config.toml
normalize_top_k = false
tie_word_embeddings = "early"
beta1 = 0.95
Below are experts of layer 8 (counted from 0) of a mixture-of-experts language model. Rows are named router (the router's row for the expert), gate (a neuron's input weights, with its number), up (a neuron's input weights, with its number), down (a neuron's output weights, with its number) and show model dimensions 0-127. Each number is 128 + 32 x the weight over its row's rms, rounded and kept within 0 to 255.
Before each expert's rows: a language model's description of what the expert responds to. This comes from a sample of Wikipedia text that the model never trained on.

# expert 8
Description: The word the or The, usually after a preposition such as of, in, to, and before names or words like first, same.
router [152 163  88 110 121 149 181  79 117 168 149  88 127  87 125 136 135  91 140 122 107 104 151 119 124  99  97 141 156 138 129  97 117  65 112 152 157 154  67 141 105  88 126 118  67  78 115 107 112 124 103  97 171 141 120  89  96 125 197 146 111 109 111 118 156 109 176 112 126 159  79  82 109  47 167 167  57 142  94  78 115 121 119 142 170  96  86 148 105 139 156 143  80 181  33 117 139 139 200 103 125 151 163 136  80 156 125 122 119 131 163 116 101 106 112 142 164  94 119  77 150 136  87  99 161 162 164 167]
gate0 [141 116  92 137 108 140 137 136 105 213 127 209 125 201 130 144  93 158 152 170 155 133 124 123 153  90  97 132  83 110 149  99 180 110 111 134  91 161 130  91  84 138  81 104 159 156 143 118 108 163  77 169 148 114 111 120 139 121  86  67 148 121 146  94 149 165 102 175 127 117 180  53 123 157 207 108 100 143 155 182 174 126 120  72 147 117 121 118 134  40 141 136 156 170 142 146 102 142  92 113 138  67 109 132  86 161 164 160  99 165 148 144 171 113  99 168 118 149 133 100 113 107 168 157 129 177 127 115]
up0 [131 122  91  73  26 177 132 112  63 172 117 184 150 192 135 148  97 177 135 157 159 105  78 124 131  95 138  59  99 161 171 120 150 158 114 134 110 109 100 184  94 138  96 115 114 112 130 145  98 102 135 120 142 102 129  81 135 183 127  81 106  67  86 153 139 122 133 123 150 106  78 126  86 225 107 110 123 149 119 131 160 107 161  94 114  90 130 106 113  90 138 156 182 169 163 142 118 132 119 132 114 128 141  89 101 102 121 113  90 124 154 162 126  78 144 135 124 193  76  96  77 130 154 118 135 140  77 151]
down0 [176 127 203  95  95  80 102 109 165  98 114 111 110 142 111 178 213 157 108  89 110  78 172  91 133 147 129 112 174 175 112  99 172  64  86  67 158 125 103  97 113 116 115 104 113 140 131 149 141 171 134 125  69  92 101  84 134 102 158  69 110 141 174 128 110 122 129 137  79 135 129 120 172 101 156 100 143 112 100 105 148 119 128 129 213 142 140  72 116 119 150 158 120  98  97  96  71  94  86 157 182  97 124 132  71 119 161 107 112 116 130 176 171 102 183 139 103 152 124 127  82 151 125  85 113 100 114 104]

# expert 5
Description: Generic nouns for places and institutions after a proper name or adjective, often before "of", such as County, University, state, district.
router [143 120 170 143  92 140 158 169 151 124 146  79 177 150  69  82 148 157 151 124 118 118  90 152  88 145 123 175  78 129 148 141 126 112 157 149 155  95 110 151 134 154 134 153 134 154 105 125 117 173 155  99 132 131 109  91 124 164  84 142  69 143 111 116 110 145 121 118 149 143 152 138 188  66 114 167  70  84  83  42 142 221 192 150  93 168 145 155 171 103 156 129 130 103 159 177  97 135 152 110 149 140 176 112 195  97 116  73 182 125 146  76  98 188  83 149 122 138  94 121 120 133 103 160 134 140 167 139]
gate0 [118 130 113  84 110 129 128 124  85 148 140 126 121 108 126 192  84 112  99 122 100 121 167 111 126 114 147  82 171  80  93  97 120 173 184  97 176  62 133 144 126 165  88 109 146 145  98  64  63 171 108 135 163 138 144 151 144 135 120 153 122 110  47 148  86 116 131 160 152 157 145 118 113  70 121 133  94  95 161 168 128 176 132 148  95 109  84 159 152 172  43 180 172 111 100 160 139 156  97 133 155 145  57 121 105 113 148 119 112 111 151 132 152 137 152 106 165  99 117 114  76  76 118 171 163 211 115 116]
up0 [107 142  69  83  99 144 111 154 109 137 142 156 156  93 101 202 116 156  71 120 130  99  78 134 118 155 159 105 153 164  83 189 153 161 183 157 162 112 121 159 114 146 111 118 169 149 135 128  90 172  84 153 226 141 142 121 125  92  91 101 170 146 123 163  66  87 179 126  90 160 170 144  82 148 139  82 107 123 129 144 170 146 120 107  85 121 141 130 113 175  80 167 159 114 117 112 157 185 133  85 127 151 128 157 142 108 111 160 134 121 129 142 186 180 107  74 167 137 105  87  79 128  87 164 115 143 126  79]
down0 [ 90 126  90  86  95 145  42 142  61 142  97 188 155 156 187 113  76 173 187 120 189 150 104 158 140 127  97  90 154 113 145 104 135 111 133  72  87 101 161 165 107 124 163  96 162 139 105 129 161  40 159 119  92 180 109 171 128 169 134 124  93 109 112 121 131  57 126 149 176 112 115 138  71 128 138 123 119 104 136 144 161 112 156 120 122 100 121 158 122 110 131 161 107  88 112 148 125 174 134  93 173 111 124 148 140 165 175 218 168 143 153 116 137 115 102 146  79 108 142  99 168  90 113 128 157 166 129 124]

# expert 47
Description: Surnames, sentence-initial It/He, and numbers in table cells and species author citations, such as Warren, 1897; Jones; SR 88.
router [157 124 148  77 175  99  80 112 110 103 154 124 153 129  65 155 165 121 145  91 115 128 143  50 168 169 103 128 150 114  93 140  87 119 133  92 143 130 178 122 167 125 115 112 176 178 168 103 127 169 178 158 162 167  73 117 105 126 121  55 152 119 146 156 147 168 136 116 107  85 177 161 158 138 147 107 160  70 157 175 147  89 138 136 181 174  80 122  71  91 143 164 197  75 186 147 130 130  85 107 176 112  65 147 118 125 136 136 152 151 149 129 126 141 158 125 104 147 119 129 128 193 165 129 111 134 181 118]
gate3 [145 136  96 131 105  96 180 162 186 124  93 117 175 152 112 170 143 138 119  54 127 142 167 111  65  89 147 124  97 212 191 150 115  98 147 181 126 128  70 135 166 139 125 116 179 158 124 101 140 138 175 121 172 176 125 149 133 128 138 155 135 130 113 132  82 127 145 141 138 147 114 160 139 131  72 149 131 178 127  82 128 170 152 103 115 121 138 141 195 147  78 175 158 154  89 140 155 121  76 155  59 130 145 143 127 118 123 145 119 159 136 119 195 171 196  97 138 140  93  92 132 163 119  90 137 159 133 217]
up3 [105 165 146 127 155 144 124 126 166 149 131 195 119 130 113  88  66 102 127 179 158 110 121  90 205 127 131 120 146 107  68  98 101 117 130  83 101 106 204 159 143 184 120 117 126 130  91 125 116 129 133 126  92 123 161 124 146 123 133  86 100  79 114  98 182  76 135 163  95 118  79  61 100  80 126 142 130  87 175 206 139 100  80  93  97 124 103 100 128 161 134 146  99 120 126 112 119 164 147  94  98  94 114 119 114 162 152 178 101 130  90 162  81  92  74  96  88 121 104  41 143  93 137 121  81  87 142 116]
down3 [154 148 153  89 113  99 126 117 109 135 143  87 122 120 101 163 105 137 166 114 145 168 103  91 154  86 158 114 194  84  93 107 118 152 137 100 160 142 127 146  76 128  85 154 204 167  98 137 150 135 149 113 140 122 125 104 110 169 121  61 100 168  86 147  49 162 132 137 117 116 143 120 157  71 105 133 152  87 141 150  76  94  94 106  79 117 136 158 203 129 103 141 124 104 146 156 149 113  79 147 148 152 132 113 144 113 159  73  72 119 122 112 118 110 116 178 208 106 224 116 152 162 161 127 109 132 209 152]

# expert 54
Description: Determiners starting a noun phrase, mostly "a", also this, one, no, each, these, any, often after prepositions.
router [171 125  70 107  91  76 172  77  97 167 166 110 133 175 138 110 127 142 176 149 155 144 136  97  72 133  77 138 112  93 174 164 172 101 104 137 149 128 112 105 159 124 125 148 120 139 141 175 125 104 112 133 204 144 148  96 111 134 189 104  79  99 136 172 148 130 131 102 156 127  73 119  90  80 127 129 101 102  74 157 151 181 143  76 114 100 151 118 144 101 128 143 157 150  25 154  87 126 169  77 155 106 118  89  92 143 185 126 126 110  68 101 140 158 135 193 169 148 159 130 149 100 136 107 169  98 163 131]
gate1 [131 100 159 101 131 159 176  91 157 197 178 147 146  91 136 149 123 138 162 140 189 129 185 122 126 122 135  76 147  88 101  98 139 135 195 132  84 183 141 106  66  82 140 137 117 107 124  82 132 139 150  79 109 132 120 137 160  81 124 148 154 125 183 129  99 128  97 154 112 131  83 173 152 149 110 154 169  81 123 117 126 161  83 170 190 161 179 143  90  68 146 124  74 103 136 145 158 137 163  89 123  96 152 127 159 108 160 175 185 166 129 101 143 145 121  74 145 138 152 141 184 118 193  91 122 129 142 194]
up1 [105  63 141 115 114 154  83 148 136 118 147  68 122 128 114 114 145 137 129 193 150 123 119 136 157 161 129  29 123  83 117  96 123 105 176 134 140  87 127 113 107 107 112 163 129 119 136 118 128 144 156  96 120 165 126 105 150 152 105  92 127 140 156  62 121 118 127 190 171 174  92  66 108 168 175 176 174  99 162 109 160 170  44 161 102 108 170 145 102 116  84 129 106 165 156 117  97 108 115 201 108 104  64 153 128  94 107 157 153  92  84 149  87 128 114  91 184  91  98 114 120 143 143 140 143  96 148  63]
down1 [170 132  95 171 124  98 110  75  96  76 155  95 144 161 138 132  83 152 125 192 127 102 121 113  80 101  84 116 118  79 118 112 202 188 159 118 111 166 191  79 147  95  65  85 102 110 125 188 124  85  95 152 139 130 135 137 183 133 170 111  74 104 109 134 118 164  81  84 159 140 108 234 136 155 105 128 154 110 119 123 155 124 150 112 190 138  89 108 122 157 155 155 165 122 124 125 127 129 150 126 139 109 168 160 135 134 127 110 124 142  90 146 178 128 106 127  96 120 150 116 137 148 195 177  88  57 118 124]

# expert 21
Description: Mixed tokens in lists and infoboxes: first names (Ken, David), day numbers and year pieces (14, 21), and colons, hyphens or quotes after labels.
router [147 125 133  85 167  89  72  94 102 105 145 121 152 135  66 147 139 127 141 105 121 126 139  59 174 166 110 124 155  98  80 130  86 119 126  83 123 125 176 121 152 116 105 107 178 175 182 107 131 168 175 165 145 168  74 118 105 117 131  55 145 105 130 151 150 152 140  96 100  72 172 158 141 143 121 103 164  74 156 189 149  79 138 124 177 178  75 106  79  85 146 160 191  91 204 133 139 133  79 107 170  95  69 157 113 124 141 146 157 145 142 129 146 114 135 125 102 151 104 123 128 182 169 133 108 149 161 112]
gate1 [134  92 164 100 166 108 115  75 137  55 131  85 131 128 188 167 125  62  53 166 162 154 173  94  88 143 130 123 105 114 158 157 141 110 127 135 107 188 114 158 135 129 172 157 121  86  90 160 159  70 117 167 138 108 147 148 134 116 135 139  79 127 152 106 135 110  60 168 158 154 156 135 103  96 133 111  99  73 104 113 152  92 177  95 119 107 119  87 196 141  89 119 123  81 139 126 121  47 138 124  59 141 127 131  92 120  94 175 112 120 112 110 206 144 110 171 180 127 100 147  98 120  92 151 117 137 163 122]
up1 [177 129 138  69 107  92 159  80  89 110  99 105 143 120 182  89 138  94 109 124 107 191 139  56 125 110 131 131  85 147 143 167 194 155 162 112 100 190 121  87 109 106 179 133 173 141 123 136 140 153 125 133 119 100 102 102 140 127 158 128  67  98 114 129 153 142  91 155 137 168 114 118 123 110  84 102  74 108 143  88 141 135 137 140 193 208 163 119 126 130 146 138  91 144 167 123 154 148  56 141 122  67 113 136 151 150  60 142 149  76  67  95 131 169  95 154 193  79  87 108 106 106 100 149 138 108 108 107]
down1 [ 94 119 184 142 108 134  94 146  96  96 122 195 152 114 163 165  80 137 141 103 105 125 142 101 161 140 119  88 154  77 178 133 165 126 166 153 181  99 135 132 113 105 185 162  93  97 134 159  76 141 136  63 130 155 171 102  94 150 129 151 102 115  58 122 144 158 149  99 173 156 144 138 128 123 120 106  85 151 123 138 155 167 153 140  32 101 115 159 137 156 107 142  98 110  79  73  81 135 105 140 159 118 140 176 132  92 117 141  85 161 109  89  93 148 127 100 115  79  94  91 190  41 140 137 189 150 113 149]

# expert 43
Description: Word-ending pieces like ie, ey, ley, my, ier, often after T, S or K in names and sports tables, e.g. Tie, Achie-vement, Sutton.
router [125 132 171 129  85 169 109 161 142  91 144 123  77 180 141 151 134 133 123 140 120 107 145 108  96 171 191 121 162 100 169  99 114 114 159 172 179 185 125  69 138 188  94  92 135 131 161 169 104 132 121  76 112 115 157 131  84 101  65 139 154 141 138 145  77  69 148 127  47 123 103 140 111 112 165 103 169 108 138  97 143 124 125 160  96 131  80 112 186 111 150 110  98 116 104 138 156 210 188 173 174  75 152 125 118  95 177 127 145 163 144 112 159 132  93 118 115 137 133 195 100  77 104 134 123 146 184 121]
gate3 [185 116 113 136 155  80 112  69 159 138 108 146 205  90 184 107 216  76 124 128  80 152  87 127 150 183 170 143  98 128 130 154 146 131 121 145 190 115 118 172  99 145 121 115 130 114  78 120 103  59 172  94 123 152 116 146 119 132  83 100  65  83 154 145  95 110 125 151 144 152 118 102 124 155 169 101 164 127 108 103 182 191 109 154 135  84  83 143  93 153 120 139 130  68 101 112 117 113 120 145 108 132 179  89 148 104  94  86  81  85 142 143 158 144 181 150  92 113 163 166 100  93 170 113 154 103 114 139]
up3 [ 88 175 124 131 174 134 156 190 106 158 123 158 139 107  97  62  94 148 126 144  58 133 115 145 168 164  68 129 117 102  64 153 142 122 124 120 140 138 129  91 117 162 116 149 151  81 110 129 143  89  77 103  95 186 158  43 124 137 150  94 124  85 116  92 128 103 178  90  82 148 207 122  82  65  87 129 131 148 142 104 155 136 128 145 113 108  88 100 146 151  94 158 112 140 203 100 133 144 164  78 167 133 145 164 113  93 105 140 169 121 143  94 142 147  87 105 144 146 101 183 118 108 168 100 160  66 125 128]
down3 [120 103  69 163 130 134 163 108  90 129  95  87 107 100 106 114 131 138  91 154 142 150 110 170 171 138 161 106 127  89 178  68 156 149 185 148 155 157  80 120 101  94 110 146  87 166 106 150 138 121  82 118 159 110 132 135  99 161 134 109 152  80  57 140 113 110 136 149 151 134 135  93 107 137  98 101  68  77 155 161 161  95 102 132 157 108 186 206 168 124 198 152 168 141 193 108 113 115 168  85 206 148 125 179 135 126 132 133 125 139 153 156 131 135 111  55 102 145 122  96 176 104 115  62 113 148 152 162]

# expert 46
Description: Initial lowercase or capital letter pieces, mainly w/W, also sh, k, t, h, opening words like watts, wrestling, wireless, W column headers.
router [ 55 118  61 129 176  99 116 171 107 155 147 133 201 119 174 127 111 175  88  94  97 124 152  83 145 165 136 199 117 111 193 121 133  94 155 130 131  86 133 146 139 155 192 130 143 141  94 147 159 158 174 111 173 136 170 148 116 152 131  93 114 140 157 124 184 123 189 142 166 132 133 130 130  87 112 134 107 133 162 185 131  91 136 110  97 129 119 133 127 111 150 140 204  75 126 151 169 151 186 117 169  94  96 180 148 156 152 110  82 101 143 132 128 108 155 130 133 175  97 104 224 144 108  95 171 107 134 110]
gate1 [146 108 128 116 120  47 139 146 120 112  74 118  94 121 125 123 147 123 194 149 135 142 147 130 117 126 119 159  94 104  77 110 143 139 110 155 120 138  97 187 131 122 169  88  90 118 153 144 117  76  92  81 174 160 117 109 135 141 117  80 143 105 124  89 138  74  99 108  78 102 193  99 154  92  76  88 130 107 185  78  92 119 176 128  76 123 139 150 133 204 130 145 131  78  94 156  57 150 101 163 141 162 138 134 169 164 180 134 154  80 133 218 115 109 160 141 154 127 147 134 192 123  72 115 137 111 121 164]
up1 [116 115  94 128 128 141 151  89 154 147 120  78  98 151 185 143  85 144 130 104 145  27  50 169 186 175 151  80 121 123 167 110  82  37 184 142 141 107 176 155 136  81  98 110  95 166 133  91 116 117  79 155  90 125 149  65 139 168 138 181 122 104 127 130 160 132 154 176 140 167 137 128 160 154 133  80 112 126 161 128 103  63 111 152 129 110 152 104 191  94 144 117 102 159 128 138 141 117 151 165 155 110  96 117  91 144 108 136 155 166 119 109 138 113  70 120 136  95  77 127 107 109 144 100 108 189 137 135]
down1 [113 158 137 113 142 155 113 161 147  94 153 100 127 178  72 119  99  92 144 136  97 102 127  97 143 121 174 169 136 122 162 129 122 154  92 169 138  90 108 111  74 122 131 125 146  94 154  75 121  89 116  64 137 124 171 102  87 141 192 143  83 128 118 169 135 173 225 163 156 162 142 157  98  90 133 176 141 107  83 120  71 164 116 137 189  54 123 154  95 128 135 134 141 159 141 156 107 143 168 164  82 122 140 146  98  60 117 112  64 175 151 172 108 148 153  92 128 137 151 142 116 147  32 117 124 135 125  97]

# expert 7
Description: Short vowel–consonant word pieces (an, al, ar, or, ir) right after a capital initial, mostly in names in tables: Nan-choff, Al-fred, Var-ious.
router [106 130 129 191  73 192 135 206 179 102 109  97  88 117 152 157 100 150 106 112 122 134 196  93 137  48 126  87  92  87 107  75 102 118 177 176 145 100 126 139 110  63 103 158 113 125 160 133 167  81 152  97 155 157  68 137  98 118 112  98  95 116 100 129  92  55 137  94  87 105 143 135 102 138  95 122 124 129 157 159  93 142 178 161 137  67 153 160 109 108 139 103 152 167 122  83 143 102 138 142 161 149 144 106  67 107 183 114  88 109 118 133 171 134 145 102 137  89 149 167 109  87 103 114 146 100 140 153]
gate3 [124  93 147 127 118 127 145 180 166 114 131  82 102 115  87 135 127  61 157 115 110 105 158 141 108 105  77 128 166 136 147 140 137 112 144 104 136 152 121  71 118  90 112  85  80 151 131  98 129 110 120 143  41 136 168  89  92 134 149 143 146 116 146  75  89 141 200 141  95 156 119 132 143 109 142 173 130 149 130  86  37 117 121 156 142 150 130 106  79 152 117  56 130 175 118 160  93 175 155 123 172  85  76  93  79 164 151 111 158 136 231 149 146 128 102 154 107 116 185 134 105 171 158  94 171  98 120 137]
up3 [122  99 101 151  90 107 133 163 166 109 101 126 100  99 137 128 114 105 160 152 115 152  91 155 162 157 128 118  97 126  81 115 152 168 148 174  44 148  94 136 141 118 117 154 165 170 165 202 144 121  84 167 107  92 136 141 152 138 103  96 132 158 106 170 133 123 144 120 177 120  40 141 193 142  70 143 123 109 110 140 119 141  83  84  87 105 131  55 151 145  92 159  49 128 175 130 112  76 174 158 166 149 131 104 184 148 164  99  76 118 100 116 108 140 166 105 122 141 116 144 101 157 106  60 135 134  62 135]
down3 [148 177 157 150  81 125 161 100 156 155 170 129 167 191 138 176 148  86 138 158 138 192 158 122 124 144 141 154 100 181 135 149 162 132 171 137 142 116 179 105 116 122 103 129 101 185 135  90 125  97 128 100 112 172  94 132 120 125 207 118 135 199 114 133 143  69 128 128 142 185 141  93 125 137  55 107 153 157 160 148 156 132 126  95  82 125 135 176 147 159 172  81 215 138 194 114 133 116  95 147 166 122 193 149  76 155  97 103 139  67 144 146 116 165 118 149 142 131 162 130  92 150 127 118 182 166 126 114]

# expert 55
Description: Word pieces starting with o (on, o, om, or, ol) inside names and words, e.g. Ad-on-is, Al-on-so, c-on-crete, Roc-oc-o.
router [101 147 159 213  99 193 112  34 158 127 167 142  58 100 166 154 100 165 198 127 119 132 154 155 113 114 152 165  96 141 139 112 130 132 117 169 171 120 124 151 101 111 169 147 137 145 129 135 117  76 107  91 106 168 109  86 159 102 115 147 134 175 112 162 104 126 162 131  92 104  70 120 160 151 107 160 127 170 133 123 112 135 115 130 118 177 120 178 131 127 173 129 165 188 160 142 151 112 177 130 118 185 171 181 104  78  93 164 145 153 137 139 130 138  85  93  84 130 163 196  90  93 159 111 141 144  70 145]
gate0 [121 134 105 162  51 133 129 123  87 119 185 132 129 139 142 147 125 133 180 122 182 143 176 116 157 169 108 144 138 136 124 144 102 106 140 142 135 171 124 148 143  90 110 123 164 157  57  57 157  70 137 117 121 117 169 142 127 132 105  98 145 135 195 170 158 139 165 172 122 148 158  83 137 109  96 140 101  87 119 159 151 169 119 170 156  51 117 153  84 143 109 190  95 112 138  78 144 146  64 147 167  76 124 137 164 167  77 101 164  48 144 105 167  78 149  87 147 148  90 162 131 159  85 113 140 135 172 124]
up0 [130 143 153 137 179 124  76 145 124 122  86 139 133 162 160  20 166 153 117 107 127 127  88 151  96  96 143 161  81 129  84 156 111 163 110 123 134 131 122 115 145 107 122 110 169  58 163  96 122 145 174 127  70 171  86 157 129 129 199 123  47 116 126 108 111 146 117  95 102  87 164  72  81  87 141  94 172 152 109 161 113 143 133 130  95 172  72  64  97 118 152 117 122 124 103 134 162 106 167  89  87 154 133 166 146 106 153  71 111 189 140 119 127  87 120 119 136  83  83 153 103 117 192 151 127 122 141 101]
down0 [181  99  97 105 156 134 151 130 167 137 111 177  78 169 139 106 145 150  67 100 153 113  64 138 142 164 136 128  86 117  83 191 117 123  74 137 124  89  39  78 158 124 156 134  76 102  82 126 130 109 151 117 143 146 150 123  74 155 142 128 107 145  86 119 182 133 166 139 125 173 143  74 126 158  96 133 116  98  64 123  79 119 106 158 134 159 109 115 176 166 139  75  61 176  96 139 102 137 154 141  88  84 113  96 126 125 140 173 102 108 108 136 138 111 152 129  45 126 133 136  81 158 165 106  61 143 116 115]

# expert 38
Description: Sports words in team and competition names and in statistics table headers, such as League, Team, Cup, Goals, Apps, and ball in handball.
router [ 71 127 180 119 148 131 122 115  87 119 113 106  96 127 120 135 171 183 137 154 106 149  94 154  65 153 147 102 104  93 118 147 178 103 164 154 136  76 161 102 165 143 174 110 157 118 151 138 105 160 160  98  99 157 119 140  80 135 115 103 119 129 174 109  93 130 107 169 165 112 147 162 191 112 154 113 113 137 140  75  77 103 123 105 109 114 128 136 130 161 113 200 160  66 132 113 146 162 135 114 107 124  92 118 177  85 174  78 110 169 107 105  99 180 111 157 194  96  83 131 225  92 125  67 143  59 139 130]
gate0 [175 174 144 132 132 191 184 122 163 172 109  92 154  97 137 141 168 170 136 131  72 126 185  91  88 102 136 101 116  79 119 148  93 123  86 136  79 152 122 131 100 162 128 168 182 123 144 112 143 109 146  98 133 193 113 122 111 209 165  96 114 144  94  88 106 130 145  85 138 120 105 161  84  97 173 139 128 169 108 129 111 141 130 138 107 107  96 151 157 142 162 128 157  88  93  54 108 128 183 117 197 162 173 139 134 121 127 103 120 151 136 169  88 132 154 105  78 175 159 137  83  93 177  43 117 123 119 161]
up0 [ 73 138 102 137 114  96  89  98  98 130 102 123  89 146 159 149 174 114 141 110  83 149 167 164 124 120  97 175  85 116  90  66 133  60  90 134 139 118 131 118 121  58 126 147 123 125  80 113 137  72 109 137 166 152 141 116 148  67  82 199 120 109 129 117 107 104 112 195 145 126 124 108 168 140  80  48 164 109 130 156 167  91  98 111  99 168 137  88 129 128 108 119  91 129  78 183 152 152 122 136  64  86  70 116 120 109 187 151  95 149  99  98 142 162 144 122 177 109 118 170 180 163 114 181 127 107 166 127]
down0 [ 95 125 117  87 123 188 103  86 133 175 111 109 105 159 151 166 113 124 161 138  96 162 105 159 160 135  71 114 165 147 112  60 159 119 124 131  87 115 124 152 126  99 114 119  96 104 113 160 130 163 122 145 109  66 111 113 136 110 100 108  96  87  90  83 155 131 116 152 157 161  88 174 124 113  82 154  95 170 138 149 123  60 102  97 190  89  97  61 152 121 145 122  54 158 123 152 159 155 143 115 148 101 139 191 134 150 232 130 126 227 100 103 111 118 125 129 109 155 137 106 164 147 133  82 110 156 116 176]

# expert 27
Description: Newline tokens ending a line in infoboxes, taxoboxes and tables, often after a heading like "Personal details" or a closing parenthesis or pipe.
router [146 121 101 175 130 189 132 153  90 182  96 108 116 136 119 177  99 102 116 185 181 128 122 165 123 114 155 115 153 137 120  98 138 116  90 109 126 167 101 178  99 173 133 160  92 128 124  81 132 135 101 100 174  82 121 115 153  98 161 191  96 141 116 120 114 121 113 166 122 125 172  91  74  67 160 105 112 107 141  76 112 159 138 165 105 125 183 137  99 208 112 154 168 132 139 113 115 149 102 133 135 190 110 119 165  86 100  55 143 154 177 168  56 185 116 179 166 126 108 124 154 182 177 103 159 129 150 112]
gate1 [131 114 138 140  86  90 140  96  94 100 223 163 133 112 109 164 139  89 166  42 169 112  87 119 160 155 122 137 118 212  70 166 142 136 170 137 140 135 129  76 131 169  88 170 132 125 159 118 142  90 136 103 151 125  72 167  95 128 145 134 189 119 107  72 145 154 140 142 162  79 133 110 139 155 128 126 128 144 186 104 142  97 123 113 130 225 140 110 124 184 121  91 145 137 195 132  99 122 147  94 143 127 163 108 110 158 126  94 127  87 152  86 152 127 136 157 170 121 134 150  89 112 105  77 176 157 148 181]
up1 [102 163 159  93 182  81 139 165 188  92 167  79 123 141 127 136 135 184 158 111 178 136 178 144 175  60 144 150 128 154  69 165  95 144 142 164 133  99 162 168 151 119 148 127  92  94 142 114 145 130 144  71 132 178 140 115 198 123 131 182 105 122 126 150 186 101 101 155 104 124 173 107 104 188 144 145 100 101 147  77 164 133 112 133 135  99 184  84 112 151 159  78 134 129 135 135  85  79 177  82 115 111 126 177 144  93  65 135 120 121  91 125 113 126 121 121 135 104 129 130 128  88  86 209  96 123 109 173]
down1 [150 118 144  36 102 157 101  67 110  97 126 181 132  74 138 127 156  91 123  97 116 124 136 136 186 156 123 131  89  85  84 145 151 184 133 137 121 100  58 128 105 115 140  94 124 129 138 243 135 192 136 145 154  94 115 108 103 141 142  87 127 130 136  84 130 128 137 164 118 136 120 111 171 135  81 122 161  90 124 154 178 145 170 198 113 102 148 173 119 142 110 132  88 112  88  92 160 135 186 137 142 120 152 130 104 195 135 132 117 108 161 138 110 108 139 178 177 128  66 125 143 149 101 128 200 111 136 178]

# expert 39
Description: Inner syllables and diacritic letters of non-English names and places, such as Romanian, Turkish, Japanese and Indian ones: Mih(ă)escu, Azerb(ai)jan, K(eral)a.
router [175 108 155 150  80 146  97 104 141 110 126 141 197 130 124 118 142 101 100 172 104  65 106  97 145  97 116 124 135 113 130 201 159 125 170 171 129 161 172 120 118 116  98 180 113 183 176 165 114  78 112 132  78 139 144 149 153 128 146 116  80 141 173 103  95  51 143 104  79 142 112 123 124 125  94 138 156  78 142  69 104  76 110 195 145 141  88 151 127 161 146  95 126  57 106 149 148 184 123  96 155  97 150 166 180  88 179 137 210 107 130 109 140 139 153 118 103 100 114 141 141 140  83 117  95 123 124 178]
gate3 [ 98 209 115 137 104 196 124 113 106 136  80  90 132 128 143  99  51  89  66 145 138 160 122 156 103 104 110  85 115 139 121  94 103 129 128 122 132 179 110 126 131 113 119 115 117 111 117 149 217 137 133 108  98 114 125 129 172  99 144 118  88 154 188 131 130 137 128 191 131  68  94  98 170 166 115 122 112 119 113 115 127  54 123 123 185 114 117 154  62 132  75 137 112 158 104 118  38 149 108 144 178 129 115 140  76 116 141 160 140 126 112 136  52 108 153 158 120 106  81 122 165 127  97 188 141  64 148 127]
up3 [183  84  82 116 110  55 134 122 129 131 125 140 127 208 154 163 109 121 142 114  97 172 158 104 142  73 126  73  97 113  96 110 182 128 171  93 102  84 142 139 130 155 103 111 122 167 184  70  72 135 186 128  99 177  68 139 163  95 107 116 139 126 131 115 122 146  90 121 106 155 132 139  57  96 115 117 136 171 128 137  96 115 103 105  58 127 159  79 126  99 163 173  99  99 159 104 126  93  97 140 121 111 100  86 127 127 141 114 136 187 155 140 151 169 129 134 163  71 166 124 146 159  94  57  77 102 111 168]
down3 [165 194  78 127 132 139 179 134 154  89 164 104 126 151 102 125 140  83 172 112  45 156 118 114  84 160 145 139 109 146 187 166  75  49 133 105 152  69 137 157 148  79 133 111 153 173 132 178 151 143 157 128 140 156 145 150  66  81 137  93 189 104 137 111  91 161 169 123 126 137  72 120 132 156 122 124  82 143 101 140 154 139 164 159 157  72 131 162 139 127 143 118 139 146 139 165  75  74 121 200  83 127  94 113 180 132 130 157 168 114  96 127  92 137 136 150 136 127 114 140 163 152 189  85 116 136  80 133]

# expert 56
Description: Middle or final pieces of uncommon names and words, often Dutch, Filipino or Asian, such as el in Hengelo, il in Pangilinan, ant.
router [114  91 145 148  88 141 182 141 177  88 138 146 106 104  85 157 108 115 162 147  81  79 103 185 111  98  71 101 130 141 132 165  89 136 172 150  76 152 111 181 128 114 176 153 125 140 161 161 172  98 139 132 113 145 104 131 160 102 103 134  89 117 147  99  97 125 109 163 102 195 136 157  71 109  95 179  92  98 164 175  91 127 110 149 126 126 136 151 166 135  99  90 120 151 113 146  90 186 126  77 167  79 176 153 118 152 147 112  98  89 118 178  72  85 126  84  98 117 200 157  68 157 104 128  76 144 125  89]
gate3 [ 97 134 142 153 168 154 154 177 203 112 163 119 163 140 169 133 181  60 107 129 120 145 142 163 121 142  92 152 186 102 117 132  99 133  67 121 135 138 158 169 118 145 145 117 175  93 107  96 143  98 164 112 148 172  72 136 141 195  77 103 148  91 135  86 121  99 119 167 187 136  97 117  78 120 126 137 139 122 120 109 130 160 112 108 117 149  73 135 147 139 115 114  95 134 121 112  88 182 144 104 166 115 116  80  63 128 108  49 159 124  81 145 120  59 137 110 196 184 136  72 133  97  56 118 126  97 124 133]
up3 [ 63 146 131 153 176 147 155 201 155 148 120 154 107 123 156 130 213  39  88 184 150  86 106 143 117 187 107 152 158  95  92 170 115 133  91 118 121  88 107 159 115 110 115 125 165 119 129 150 130  88 160 199 124 174  80 111  93 155 120 166 157 135 175 115 122  76 130 159 174 160  95 111 108 137 107 160 126 111 162 130 136 160 123  85 112 196  88 169 137 115 135 118  74 107 112 175 146 180 164 114 150 132 121  79 114 136 100  93 187 123 135 127 148 112 111 112 164 146 150  89  65 102 142  83 148 122 119 143]
down3 [135  56 114 150 131 165 117 175 169 135 129 147  88 121 147 124 136 190 139 177 145 102 102 137  62  90 129 126 105 148 104 112 119 173 148 164 102 130 107  95  33 139  99 148 136 188 185 113 116 149 155 156  99  77 134 168  63 144  79 133  90  58 146 106 203 159 129  92 153 149 126  90 149 131 130 146 151 114 160 167 150 150 125  94 115 166  77 118 166 112 172  81 119 101 155 137 128 133 148 173 125 136 158 134 169 124 149 176 140 150 139  91 169 122  71  79 144 127 132 126 110 132  96 193 148 162 140 186]